{
  "num_hidden_layers": 8,
  "n_experts": 24,
  "hidden_act": "swiglu",
  "vocab_size": 22709,
  "norm": "layernorm",
  "tie_word_embeddings": false,
  "max_steps": 4884
}
Below are experts of layer 5 (counted from 0) of a mixture-of-experts language model. Rows are named router (the router's row for the expert), gate (a neuron's input weights, with its number), up (a neuron's input weights, with its number) and show model dimensions 96-191. Each number is 500 + 40 x the weight over its row's rms, rounded and kept within 0 to 999. Numbers have three digits each.
After each expert's rows: "mostly gets" lists some tokens that are sent to it at least half of the time. This comes from a sample of Wikipedia text that the model never trained on.

# expert 12
router:543522542511443479444524581508545547438478550487557520529549491470484466441512527467448519525498571502540514422453535502371453469604561525518455441470508457462499444522500530499521531505473492506520488560511500527507447482580481566446477545415479500486585450502435503563520560541513468500
gate2:520478515555544495519479506520514479561443530533443502471541516453461487521513540563482534548494487475417448520548551432565516518578499550508551477493454478522483511536531450560527493444521486563496477482503560454559499486538468555447508530474453474500521409511493509535479481510457534568
up2:509474508483550542528496485508552428505456495529504462489480546483504543510529549511485494485534556530435547583500442517512497539451525561461522484507431447508525491504491550538472492518543476519465437533494506539478491473533516497450437513562510478505522513452550455494518530429543500418
gate3:522511495556502497507606528444471604488463513506479579499571537559519479559570496458582482537518478495415532556459465532480482511530529499436421553467448473537470466528500504479453468516512539524458498503538478511511517479534456535404493507519540483513534498404546456387535480499517530448
up3:542506496511469470566582486487539549445511522445480567504536553514501477578547476491550532487518475482476537557427497532531445490577502438537504461520516447547439475479485516534504505463507518497539492459500451502507516452533498572484509584493499503429600516423531525389486509411496527505
gate4:569490514465571485520419547464506489513465510510478458437492567509483563457516527435486512507513460539523507476487570520484501467520465487447567493500585482578481457456473536545512556510502549456461517566520479531526519481515534531458427495550455493523488520555482521494478446467452493447
up4:396534496515506551562525519545479483497508506464507496499500477482447473464479372478509492500483522477525508544487524539472448495434470437526576539483508458486480473534531527535539457515508442542520490490535492455608513505527494561457506530434494495552454530521553518503577485532490480537
gate5:532467537498451472523555473511492503483428510438449487504548459424456470489488478493449484581546507505512493520550525555557442503495533572514548544535533427486601548487483540524465471417502439507448495483505443564543505455509448451495512472506480424430534460487572459566496514525515574532
up5:516545468584495581508473486563461521493497532497459464527488534518461495578495457521464502530527432458529477492436500540403497467511556562553467522530498558489459558491513555417522568553521470433566464442517531466491493483458504475492523492530484486593503511433504540519548547473495532493
gate6:501541459496445500540554453498516520518465453431559417498453495489489589476534508447499474528569531499539419485529506457565550505470502513428449454501525586495520478512507537448481480622491538501494565553566459509461436498574448458498538515530486476426489503503472514461497576504488479553
up6:513548503533472485554467481487533483473487446443465452574488511473453502434473453456503480540501584496547458557577525443527518556491489529445442454490490532507515495465502490420476455576504540466511488552590486460503407558536449433526540517527530505480577539528451493477501511490495506513
mostly gets: " well", " again", " often", " never", " much", " more"

# expert 0
router:500548470483416500472496485511542530445495504529572547531546568423535500470559524482503573539567569447512486458492529566413497483495559524567427463515540492458544434495478539541521543563498518524456468501581411508594462487474529591489489499503506488431561520470478495503502557512492490465
gate13:566510452534555536500448553484505437428459506504516598545472514474517406479467520538494506529494504479489505512536410504511439517454493462468505528477577497494551449518484446521435426508540447565520461535526521492556530442594547515496547556484496510517482615475483471498498518462579464465
up13:511501489524542496504497485537523487437499468488543485512468501551471441528403476505477468533509491504449508509540544450534530491507486494558502496567586489524531408507441492524440453526500527629494529508467527469505563483490454522507471527498498528549548558497502501550525481485551526440
gate14:466532523479566535480494459472526449564469469504511513433526387500517526568520452506486499461479618486595518479562487485486576457514602431520468520423544471511492533382482457534469475491513549395518575462546535506506504586506537463464474490501452526473452491464489529513521533498539464513
up14:532554571593490504483501479476512422528535482552473510586515578536484507543515510447543513525431461428509529519488522498481424406469487544551559477480449464487513453521473484436542510570562496506475556580464472467471549518520509536525456496511465542511507516524487540474459498476446489471
gate15:470559510540424416571454433472525443511549490503505519503494497463437491450466498500506463562531563418429437424500516491494567477537480469517570468512536508543505565498493454504568450462492504522398555488514469451512534503522417545442452456531562498555583529515430543563526532499493511519
up15:518439465560503450472473457503528511533574533485489477504446442449438527489505473466468494488537420449419540432516400477546499492505561509521534531595529453517499508498511495476526477433416470464412569526545522501524533561483480529540482481497499512479605478500501541532445455546527488532
gate16:470508466523546515506473471505503529488470528489474513493512467528446538506491497446501461467498502528465535482493439585418512535544498568503492496587474488500505466513570499484431600520460505503548568444482484507431469552522442404502489521490481484475488560531497501528494463491449431614
up16:535439505488566533466474468509507478495481544484460488423440466531522449438465490501501482428442531569475552572510508492490550537474540494517494547462480498509474550377464526482463460458558542515461486559411565517561498573503459499533560475560457535472462422546539451552484498455515500404
gate17:476469543496427495527509493474534538518455545513434465507512440506468549434541618509443528548478444501556498530482440485530441529489535512525464390499487522418461506495438539498534506505434502514514486478555469475517443516495440486531517452452550445560563526497514569477487519484520600468
up17:505472551507415484503524494477579492527476591508437484485532420501498564436481595487468516561494519519525430500475483469467480520462512446511497422502462537453425535487451553512550532466427475559488487461492470524550462497526476460516516433454536422496531513538489552493453501553454562459
mostly gets: ".", ").", "\".", ".\"", " .", "idae"

# expert 23
router:477515434472445515448506579519547549477501533507581517540541543446531530497527527468431541526514528466511457517411531484476446510544498523548421493510526517473515466490532545532507527509494509460449425507509521561548497450489445514471478534497472469421501523445416501560552553571540469485
gate2:493504457559495499411477567442514526456577459457502533466488534526570506470533587421515602476538538562544529500510428490441509541506537549550518502469503457521503458530468469546460480517526489529578478499572513435564500508439468486488496508452544506511490483512462522508491479461538541501
up2:537466473575501444505564568502476544455554515470472487497461536560588521428489525559551522480504486506488471442453480474520485524512486531533483474426470419486599474567500494518523497445553551493558531490471553458518454478431450477476485552458468505558495491453518497502415496452519532524
gate3:490486483511532594479415501505469541539467475499554447502583500468493524576530517540554494448402391457485523488433427478495516461519436576440548561501553516476486523573452500506560560484530537599492533547497540465547518477435470494498470454552510510478490525539553424553506498512469477486
up3:456530530485431490482593502506516541540600524529531485563485466517536604521464459517467559526524515502538448551469567517541476534448498501569493498459439485516454491477526502481497493548473535467437495506556531479457488508523481505439515536512483491554497499553493499519541489453475553573
gate4:501507474452520589511457473483488501517533456487487553486460553442495468581496549507530540531544551523440501503466475515512476439449518410498536506522475481489524429485551522476548552601467465501424525484501510483488504466451494522463406459471508462530484482511472505554528574513522523428
up4:502480485430505466459578576494596527498550497550544447465612511526527568483529443491496486548506472462497492516468546474511461544471538473507444458464525448491541509520482540452568474446485530506529522587491509507508457519466532506464435483522438490595519497421497439494483474416511408524
gate5:554506590575528456512478527420467530515561454463499513460508480518424524490481529500476567496458518532468497535556455469447590486420539504459552575493472468503490563541490503532479513395500497515532558481450488484452440477543507525506461498478464555586530489476548403424449484549514440539
up5:539511589517471489447529493431415519500608484438545460484483513521392542469456493509429565476449529522456482525568502464469605486492540504531557579505486444474502508524472505507462523432503538527520574467464502525456462473519472565533445471509467568575563483496513456429463540507502409535
gate6:481457449503507526518510486439481605519484524554521518465475489479544476570523521497506515515566495468464508404517516381529565447476475468459526468524493553479438546553546480432450541505475509517549498496499459515488460492495536494465537438551466500478560501533474505503498524583509491511
up6:428449540491495566475549500537548585573555471487489469432556522583529463466490469516544468474515482428524508495462515447497540507528498508472533489537555542451539450581527494427484477511547425549516518480512492558537480505451557544488464451531470456523514513424564514509418525472472464426
mostly gets: " Sch", " Bh", "ñ", " Sz", " Gh", " Bah"

# expert 22
router:512516460510466496448488537505551517416501501523580528568551556501529519462512524499479504557454519437564505432445489545420475456545550534530426476459501459485487430500518526530506513542523540487503490469542472471515473513491488499481464514445491513457502452437456563590568538510569520507
gate1:480461527459471516468466520494437492567497513472533570523457523481538539481504485503454530478483474583551557480505445446449536594429464514515526493463570466445466489534479502466458556517589488435513483530443506486507511533492471506473589467516498471514505459600508557430517472406524451455
up1:550478457510485445521494552530563536447518477424478521498464505463532528499501560472536537423514482427493531484464496483503550500435396540446445517470476514461514486470505549547520457470552521500515527512552612541509541463470474420518477490509518467518465480480442498468506511480448449463
gate2:494465504486488502530455448485577490435486546508439458451492488513481512550541435517403480526510530522458494484547533475539490586510524523476541540530467531545514506480516466560506473465489469425473450528456456422501482520516566514494531559483474489493555444576538510510549559465553531496
up2:513451405590436510553537541527505481450487499469516521549492536502409504521548443515532457530536500477448493567511428426480455509492473494454402490459467457472488506563483550451528461493498537560519522488511489515449435459536498516453506563487539535508482535535494444444538460539535543562
gate3:524397532485461462435591468468530486488484554422464542540525503515455494418453464454531511510612567479562577507616537544556521509501487512502548485525481480437490499495560528483518528409454518555521594473510536446518496485499441516535566467463467527473527566478528531520463440514485496498
up3:545423527450456486420550470520506507511459553535491554420440492530490531458452506493537402504479482521591515451504521485531506514507518408519542513462476471454506512506504499424451498441481464515538503481541479538496431542452448524550538499493471564447595501498493535445458510541515450495
gate4:405580464490519528452502431484483490506533481485459507525498463494502483458462536489490486508493516446567574529571589502513455492514448479497485445549450406536538488500454498407579519488593538517490543519463447519467556528488457538547515461526498513478536475520539519492515543474459434490
up4:477442516466520509517429498553486497588496518464537563536447518483534519488433515529425555437472456504622528477517505510501444486505520569489512497483487427486498481540482457513586510435536506531508491476527492483450495546443479484537539497540406512414497449514522591485468526503529544486
gate5:458474394496458505507477504518583518534506544522588598494563506490501573551511467555533540505535528494504513515459519434525514516573513479458411554541552567494531509528544461531501497524526497514503453460517523466509521425477521464469459501503509584459485496522494465490495477480485474516
up5:574571524488478470447466518590466457514467441497532507475518534514523471528491564528512484459418407533475576506429476448540504443508456448468444527498553527521465489502432467504471537496530436561588478470557519497491452507488459456513557475523601421525517475492489458554469552545439482458
mostly gets: " fin", " neuro", " ne", " mod", " dec", " ant"

# expert 1
router:477513498518477500398536541514522539456515561539565577546534530461543506453535536439479530564490567478493462473409496502457434507551529532535438473498486482493534452547549550493508547491491543515510447510520477537537488487522443510439472507438495476424534474437447548552574596509527495520
gate13:445441509535495505475591418574441489524509414523545406441511520480462529494508575477522539526544488475519462525499444519495417544448545527633466468493507447440477519501511523554486444480519502508555407500508498521464506448508537489508428466525500514502600498513464456512494452482456545497
up13:550541503506453501505507509469543450543505553579491438456513500426489519505593553457519464517567505446463472518483507427553491542539463545505480469517492609469476467564524505569499477476398495538491484477506441499469523439502481464518437536477469538501525513480506457428514536513421478465
gate14:524450467539572489508565511488506514512416476459380545474456462543496488520459478500519432480477492532487454476529473561571512584499437573510440481580446508523453506455521494564506491474549536431454525430512496530497526464480552519520489534523509513501560513528491514503501470550540414506
up14:517519481437533473511488589484512572505459473537388517556467430496479477494514462543513488476518525495542570404521519556517523555496437537451471522504463482547482564488516560519500493429552482503485466447588587466470510449440546513543492501505492430457493502439466500466512460526482480494
gate15:474408453470504500454516485569518490560466524479458505526494552500513499527516499508497461446536441596418472550591521457419496480458497486512579445590575507510519535472493580486530456516504506474558511519467557506464514493463496512528437487528498441509458552485495412529491525500524501445
up15:601505581584438491490448446540493515474506540519503537476481501489477518533419591478495491518506475491539458492481422507404536510523483477495545539520567465542504559475430486559498478483466435519514509470502436470541490468506484587548462539483507458484487567553503509457494551539486477568
gate16:466483533525416484478455544468465419522475497504490492486519486395475514493533556464531510537503503441494542440537509459463504459524464530564477552576487478509503519519469506532490556479456553513526463552443546512516474505525522493465499511502499555468496565508526480451559517576466460437
up16:509490470519560483501533483542505528505550430455602542549493504558495497483459476475523509484519452525452434499467515472471498536465503480510459426422560533448461507560560480506501442520525492493482526401623483531514515466468429468512545448465528485519505467501455527505436473470506514556
gate17:501509465520484535438472461491518603542501521530507503439498540498538481475530538433513414495466470467501457461497523578513488531481532519500466508481475496545534383518434475537435482489449605541498508538584521432530516459546515434482446561498500487512558423462496478528520502461526533524
up17:471458561470495494505502567502475544457435498456494497519494496571456452445449545502450575545588500508486525492500476464534480456518483480519473519526491555451470583498496560520585533588578456444486477500451530554482528543500489524488542536493448485498507511564518485438494432526488554465
mostly gets: " next", "20", "19", "18", " mid", " December"

# expert 9
router:558527477445425476424505518501510513471468530516617497533507579451508502476497497475496551525521518499463509439490513495422468489576527526560426455539592502442532441531465573525531531542506496516520476512553422570543465469521496510477468484503531471424558475483434540499554555482572439504
gate13:563510453487566462499435565538494534477458489546544487592514474529512449553467501484492486526563490515524561546541514502541499435513479528499512536458440514451474551439545512480564548513518495517554503533471568560524479510494573519513500482468537453484483453477503567474485578464461521442
up13:529547518443437457498444511525483545527497462406543491530525455415487487572485514468544427526459457509487484503507530482518462469470520483591482484556570514501450532446488601494520533448440497514566503503603463449453524468506502449491499458521481509553502524540506523581547491505525474491
gate14:426585521521516504450453497483535550500557474497592481443547535434496468468500579459544554440518521554484528529488487463478532497484482462534453510533539481439520461584468475509456551479418515418494528515431461487432567524530554468529459442508540580477494557472481436510520550463539408410
up14:457467453554537449541526595579522548569532426447468538475534493512535489413466536444572538519463505491430524539589540505506515519464509520534480548538499563485479542515468500491477537465479498435480504512490517465481517419462462535485483541503538480483438476517509518495417481463505495501
gate15:499474561411512444465427575569550511536466507555526417491477492509516590458492527463578537483516496458461500470483563490472417488477529488533442557503514477510505471526470475545475492447490500452544509505491510491520455473461618566485488560520514491389565460629493487509489468484508522472
up15:496497530484440497501493516473527542483499502611534499489451392531497513570442560495479512443471517499508557497489515486487541439464490554466523426489523472508542452485467488443467468428503510516415420556530521500463567493511513507486542494534517551483519505511584504451515544514508500587
gate16:493501453505493512461570499522489470509509464501531489532575479497526457534463461528510554507500481583548491538545549509503518509507470601483436454460436493443427612555436528489507486530475498512433462532478473495492530423523497475417474408472514581505453461524523510506542497504512610549
up16:531502505490493519512482467569416529514493543521562481454511469444495493456481560512531511471495461572483551547519554504532537521471552525514473570526554458575463483431453499484539445537446467519456503575536437495490475477511455558444569490492441465542471568426556504491503570439479548435
gate17:526554528501494529539547473533487529457513423459476444444505478452477533515483463527520500465544488454460559512497573532600511446498507552515546488467496539529428559459467439491510490496454533474506518517588564440505489480491520559458539440511530542497585492571488447478490489548525555502
up17:524474513542498442490582559494480440508504457490514489519438540575519499473468513534412563532481559458404462487435497491453493559458555490476492474517451463452580499430521494498564471463534450523524501482499555511582470482611534467465503552577532493465474525436488550500476521472495479501
mostly gets: "-", "°", "+", " •", "–", " ×"

# expert 17
router:547546496486455504436456549500577548504492556503556552573572500445543524505552532444443491559536534448475461472480539516393473480594576542537502470467502439493528446506517535529523496513513509469458505510503455526543480491490498570449478512476487517420524454475454555569513524560511460491
gate4:426478535494520513488553508473440538535497519480506535488501512559507501498453450596487523491512532487559467522514450474510535507474571463537406481496538513450520493555488499507501553461532495457514430461472526517524578442552472471509518546446507447484487524477477522522577500474516544471
up4:543538508485520509499446518529489482509497521523496529474541537523509486540462502496516518480437437559467574524537513500471573495504504495418549505487483476442470502442492528494479484511518466512534569548470464436441485526448498466538501491502595444410535435554538563468453521462431473548
gate5:470533482504544518527489547507542448446549505488556482424475502475484488492534467476518516418483486435510504531473484523562565580456502532444426540478497485495502544476557492505449479491455541530479528438529528481542485613552499505530513439490488481524502507465416552503490503531580536553
up5:467417461504520469438505450435462527528485456500457534570538507489491482427533510580542589459505469575493501462502493528454549411549506465554507467534526515456540477512479470508584510491518441537528516564558490572482466443532513538461505524557529516516438510517586512494516504523504409512
gate6:546477506458535514571548430501434469479536466431477499465495522578486498484499481498436550498517527517409508552455564470515442574467547482470509554496510490502558589552529536550476523452472532514445523541447528485504423525498512571497495522478518454463548488488479555438494498471473577498
up6:485504492474511439428525538481510562540465456534519555470483500461465487524510550456496437447476487438500546552530460552457588470458491580523507481490436506450471507523508529433532458617597526459467428464531425581437560477453551467481514396544475452533503533516546498503474488490485494468
gate7:560525524442500468538496490520493505553570517553502669592530493487516497570536492423474516554502506497446406456462427500477500455541478493491435598517508472523513455464464520549492503437528571492531557532438472455488523475460462532474464530502519501473470444492534489496460492468533523429
up7:530601542500536442523512488512519537512530530567435607560510466477570523485526517459424520541493446492495434505457445501422527531540505464558504587510538485490514397503507552562425489447512460532550545471483454453494531549536458492474475564487547528466464450501562482554465463512473509504
gate8:450518485592564445562501524500484523496574550514513518550579428509524540463536502438514469548597527497453471548496447514451526462498533473561477466606500515530438499438488498490468464440471485487517524511522464531486488509520529493471563462545502559511453504470527440485510478450497442452
up8:537408519537488505491495518522500599527565494569468551508435509500456509465484462479402477521501536572470503545497475584524497555480453453437501563470488479491532504460454562506553460516477458469509580452476468489509467447516528571465481542534431554503491540529477482574443518507427523492
mostly gets: " Tony", " Joe", " Brian", " Steve", " Kevin", " Chris"

# expert 8
router:506516462495448490462502536487559544461519518543569585563555509488535534439506556429510490546532499437519477483427540502424425426536550550480484467550488492445541472466507575508568516473464479494475472541565489572505446463479487561456496501448465473432524501508494516609528577507500525468
gate2:497499462516476543499499467491430492508518529492496506621508546451521516487445473527588482550483503483491544518480462505483445511524540489502467545557483519550480573556509460451441510516416500510453474454491443502480445494528511508544481571505527432529555501433516563514472515452510460505
up2:539524584472481550461533549494546529464543472499496507609429493452474572541461486505527438461492501571451470466479451507566504504479481492549449439578539481526543503476489481501517510514471475505490473406490519514453495489544569429477470403524599543540470468511485467538481476561507589497
gate3:496585504404533531505540479476513432464481524522415493465510444442518514546573462501496491460499559551534476454557487507474451483522506516528569498472453465620558495534480556455513516546506513504469452489482458395395476544492560520513447462456473506607549460459588457510475481469496447445
up3:476515434568472525467422479536461456480528438479473508475554561506575441503457559474498573522530523515489497467440438516522448455564545459487474495535445589480566517463488467620484522524501503503512468491497526523547517454486474536536491490499550501461504435498528597454551490467502531528
gate4:429530471563476507445490438574441508471446466506543463434437529487495467491509502540541519507515493524524500423497472456487518493524501551504535513502439453463508555438513452520476441511468460473433441484516470511496542498580487592520519463560504428478492491567521454510523448505502480535
up4:462520514536476516480562579475507608599477478489498484475483500523446521494513521517484482461519469514523560524529457560453490535504558495502489555462569456500522415545475519458439469493547449504469444521536583485492445492506511531559474481538452561512489504544523434480545461472469558562
gate5:438492460505461519544425494512555478553556522507488498438492548501498463538516472564520465491507608510551549468587479489498489540503435494468490494522498466523569504428503529558438509539473489462511533478484431458535468578495511484564454434465493473430519498496501520500554486447509446494
up5:493564409542457563464494508534515475518536454495488458562479545456442488518543537486413483480534448590549499558501508490558501562465478525526531523487582486485508536555490472496472533498549484432479570465453535451534504483516516444604507480546508498470520451474477504522497448544417527447
gate6:509522424488442494532515564442446503465559584477524552418487487477487478555453539466520513485469527501521448557496439468530553478465523516511465501496552498516527504471566440468468523513477553519431571530520506503467443506466532458456461526461524509508494458505501461523548487516505477504
up6:375511552546529501509502487460474492511516536521556479503535519538423462537489522517484538461471491496486465525475589452480597474493458479507485418508494476468499485512521496507443523577510479544525542509550462460563496515558421523480512501462506494503506471530522446508508449445506536537
mostly gets: " ft", " mm", " km", " cm", " metres", " million"

# expert 10
router:548513493522470479446525535534562524446514573563601559522551527465552536483538549450471510566529546416512472487401489478350442476552527490535494444519481472456547458505484547503554529497460523498468446547526453527532452483501503522436471570433479478445532495512481550555526568506523483482
gate5:547487411524517466433506458472602461484593482478480488557506544521463535519435466483472444484535450445500502495469490595482523512484507523554531458560480490517556466388544502480444501473577477482572498505497526451447492449499527497439516521493476528462508497552560497524420540560505552461
up5:517530585451496527553520585534415518489437528573474460453483425478469468492555524500509544555440530514505529539575493460534493555536533493444486556418505479513402495534493501509511491521481507469424554490446451495521510546451473464562456507472482537552499461472444469527568499456515468559
gate6:458545565523553429528537462475558471508543586504510495571498547466421482500488423484567522517568458487477501488486504527467483453460501515465488542574466540452511501487520526559505464518492536539480522470441451479501486502439514507417525576504528527545523467482504440437449509554517434545
up6:478517507459490465547471501465429493506493450539537473468514482456501475483424518590519436479524475484496521503533525479575516464547474511523510502443563535575498520565531512468519511507533433491430478472502475460442558437523442532512493469450527559500488477568502499581459483476436553449
gate7:579583434474453528567503480559529544472496513536541488541441520512536490473521467572461487535444519521511510451453463461488517533471490509443454436468438437501460560442515468479467454509431520540489423564489503493509471567512501522543451534548439559518484545500514495408547558506460508508
up7:510401526482503453502524478462473488523551531480473495488532474440429565499436515436541524459583495446491498516480517565504454489472565531499543576565562504436473500528492552497559550527494500499560538460494541490550541463468498433470599463444490458443483473489489472530488452517516544507
gate8:546545471469427492460488514483501490532542484460546475503481475487457494473511479441431496575514563512502442553539512395516485507503495544529413536548510495504454472498419488537522504486517520557508531495474495539514482518564544419536499531506457516560528468486520497554493504487447445476
up8:521556457430441508481479520508426455487520453492483536518502564537496480482507480422385493511500478495542472542520498378565456518522476505566475539484497499509476447486467488528522578483512480575513503440492486562502492527488548502513522486459517527485504475518494538571423514482466450512
gate9:471466538473484525421572511455564583511472472502537496508566452468499541448501504550496552433503569505391509452501492491459488529479507536531506589546452553434393457505538397446493556456530503520505556518502485527443515465559488456458455493527562521528544554540515484488490520471444532558
up9:511496425528545496549450555547521479547508437480479479553470492502482449493557487498508479518475447422555508574479485441553503504508524477513488403431511538588586527477507554511500439547439535439474441520511525460541498504483527474524467480463487470433502486399470542473544495492584502448
mostly gets: "6", "3", "4", "9", "2", "1"

# expert 3
router:520493482467484496466510552505469541500491559487588478530559532494503542497513480514483563579497560440493447482468504513399523501538554542542464495484526509458535505528483596526544503500501507502446435471554486530566464513507433521479512527483472485440567474447491534528567524534529485486
gate2:415508503532554461476548553562519417521450521489353474513525506463483454519474542481499474499523580525454527527493538485513523474503488509490553470493459454518460523477454476555504499492500525506468484527531461529491529458475504453511506509516500461449550507463541575518502448495498535478
up2:514545450539486484460469470492543528438481462531482421552475498507486500478512492489516494491510508523483532569517514407512577415543498546505524473526467525531482525472463516431441499522481572531495597453495480504428452473463466485505449436482461495505528504533401525569454475531495593552
gate3:475528540482507519438477503486463534523480484444467414482528470518491464528540502465493524491422495515473473429495471521448460458514476520433537538451514441450504450527514561596458487490553521476518476451505556588505431521462422591589481486518563537482549461393442543555430539511555550505
up3:461544524460528488528503475496515523558491505465519469441498516522478469485463496436474489550466455503471479439487583452504550503483564456470499490458443467486489450506475448546465496515540496445497533497511457449489469544476513562544491504591521539485517504425414567598477514499556517499
gate4:484470476495458539567494483524423448521441487587470557437453445518565530547499539546487517451520530532483549428564496549508585501502522458490451558443490494481484595508503431482485433565466537551529485527451504496402466534550521468485527520421518492498505515503448501533493474464512453490
up4:472467468487461469516462427462467496644525470551432455494497480538561493565536475537550514471446537575475535516501530546483502531486487517428468510445444443489431531510547483563475454505492550483517500547472547462465491501523547484527452535502519488503489510529438487550531482511534530449
gate5:507491503464523477452464472481466496454509534464546498517515495576449536491524624578480485456432473542530470483527463442536497477489467507576477472583523501486501430496536524576389558499512493489502545558493484535516465498566557433495494555496523509425497473547451545539510503438489523446
up5:499495432492541540535580499519455419470533477506554536498518506573444552472442521528566484487444503474460429489537566489534490456508465529537550478512501528545450358491488510496518508516537499539489492629539466513565586495529549496430544532440538465462468509488512521546582496514505481480
gate6:511411481441452539514500454458425458552552501534569461492550514439510549536524506499492505471540525473445476503540489529517439472480468458530473486495548399488525506458432490529505485471463503497487503541458480516545480438514548426508427497483560558564446542449483574487498516487461442518
up6:544473525525555484482540506517483546497489450502540458488444446508493543447443522535505459520529429527566481537538477434508489509482432561526504492485484512530457542551499508562513524396424516450581464511447471493548489470439549530576514475514557513499507496451519537490451450476477531509
mostly gets: " |\n", ".\n\n", "\n\n", "\n", "==\n", "=="

# expert 13
router:512484478416435516465534545551520492434523541519610555553472552426540489462481518474514531540511509522450477501515514499453504423535547540524484465516557487444496417498488535562541498535501488507430494471553491542521427486511458534476499487434493509497614478506435527539548584505512489509
gate12:552570467586500484513455455471578487460482469600529524493488454458464438558555479458448501486460490512399500476525539491416570579541576444520561504446452456504475516536433508508548496542459470560530489483454540504418452567509574516479468438528455526580492475466436540548475508506505588458
up12:495415529484498478474486494560504525523529517464521520469474502475487496462477557504490510488391551453465520554499517582512488509541458546532462522501502523499549463500513506488516528496520551490536509532552508537485553453498526504517498508502490479422540466558560460448625474470493406537
gate13:465468519543496575466521541493603518522457533482563543501516465524503421516458499514486521454468553532488509470484489546465416510502470523474472451496479493568451446472521394495502572533473512491491477555537426547535567574464482526460490485519508459517541472502468524510501488530516528505
up13:523521486460509413508478465501392476486548473515433471507483540468495588466561491519542498538504464477503491512522530450530573498483525490488504529490543514413565537529486605503487438454557487511496504440461584435472443431523506475548525522504479539484462529501526488505485502482487503512
gate14:519454548536482551447531537484543556491508452503572506525468503510516456504477543508532541511505521459521529461433479564440453468492465523506451451536481474515457462479504445474551560546536480507492550485559454512569607585466471527510458459519499493502530483484454494518483549517513537498
up14:517463555549477558480519537481541551474483447519593519503487475500537446491472555483511545508478526470527534462432475563456439473500499494524439455534488469512447474462513477479527553579518500492492523486564443541534578564481473545481452459498499478486535485479452480502507549520499515502
gate15:470505458543525501507513528572420517504526494512501515488529519525529479536516518439562503486517508496482424454440479523518470474524513579555508503552444521526529494501444435435528491455452498508554479588485466556480460519472522454499533552467517450515592587499469511392495492516433557500
up15:479510503479460537494506538555525469513520502500508523413485450433413504443568512513580529509486487476459572527492522534547507524508464568527438448529468482414473520465478426615468501469481476542443543483517468526548473538449482444409533557453529426488546506492536429540503468504434518545
gate16:536470511489492554452548425495525445542542443490515484524555482453508442461510522459504591446445469560493511558534572508572491531488477490470494495416503457521501480461569433544517540516542586533485508427527509451506489554539479503513514456459491534491486477467541419453474604506479499471
up16:457392430469521550546568537499494466463465438454516466456493593438454534425507468492497498461537498516488463491515519494472496501477480429579443541470507522515506573512458496493585476547423601514565453474579494461473505460551484482534483418487464509453567569516507504446536508519509481493
mostly gets: " (", " –", " —", " ·", " −", " +"

# expert 5
router:524539462483463517429502547548567594501519543560543530571598525485537563460550534502502543552557546483508467432452515509397481474585507522522450492497520508463531422446476537536545496524515510456470484499550462488581463458555485519471488514457488509415521515446428488533543542529499474455
gate2:574539544560490571441479472515481536473538519504492406535520475442487503434481494450523502561541533464551505538486550617661501430554513535509460503508477535521432517472469502527486483516471477532470466492555524538460458451525438522521534472517447490478496501469494552512513524532470576457
up2:424547473536534528562444549529509417522503521441499580458513573521483554481493593493514421496453413563443435563512481503497476541486473560593507414503438502469537455498547500527476503541504538456490543495511504433449499572487528444470554503439486534543519491539511471495490501499460497578
gate3:438473414446533433522506531542491482538460486470515633433516555491529502520494547469525489527490494458447399509570415501426471465544441518483462506509516523494523550523484555518445476475478503493431486533436508511540541485524448550457503537523532467450501472471460512543458506539518569503
up3:536428538525415556508573520412506467528453505494553480512438462520498524489523528496504473419563456564499624533461483467543520537407549458479554449518476468471483446468534466470535521435562496566547468508538506421464534561528500553483451482523458511522449483508525547439470531462491459510
gate4:481548468473513476507468479429582553493491532469544512525479475470505522454523489554511568485553500529400473481504456503478494478499493492555548472496536472436585506554479559540536484456492488432456507569503447447489529451488528479512499442502498532461517471490509550524514523492517472496
up4:475417521493488586465564496530439466493448507461432478547494414503534456497431487490512514435489458555506540519464423576396475544510514462459492503502511455546504490505470422487493485522516487502580457566524516506495559533500470470488541475534536470564574470470530524522555487530472470577
gate5:576394497507460513497543514483541518475507553437528464448473533464473499496517562438457501514437550488529467468558594459465507563467483567514495524512464408506499487496402412484564475491450459546514493508467539496497522519528510581432467521428489444465542538488597496462549516421448549446
up5:511512504547516539492483509448495530492460544467473514551510475484506589537547537496538485469467572507484484512512522437491491466523483488525418463445525495545581567494526523523506555483470550477484523510498475518509446619430515479477434514506545468507512446471448470520505488577521485487
gate6:514484550531509561504475544429556507549504500429524500517483538474465566468484496483559468530463460472501523472483517480523533468488472575522459471537411490473488514536476493470561512518512457575490502481480554492578553532483485454472453509505482544574508557574478446421516498481489485526
up6:414490460510455486448514593415569517433483429498605484530578508476505493537500507477499507522463447537541433477512479536448479541567499532493546534433489512546539459515531503567499477479533482533466484530579464487503495574497553530477453504541533541500479492439484525453525521526558523566
mostly gets: "iy", " Khan", "ji", "hi", "ka", "ko"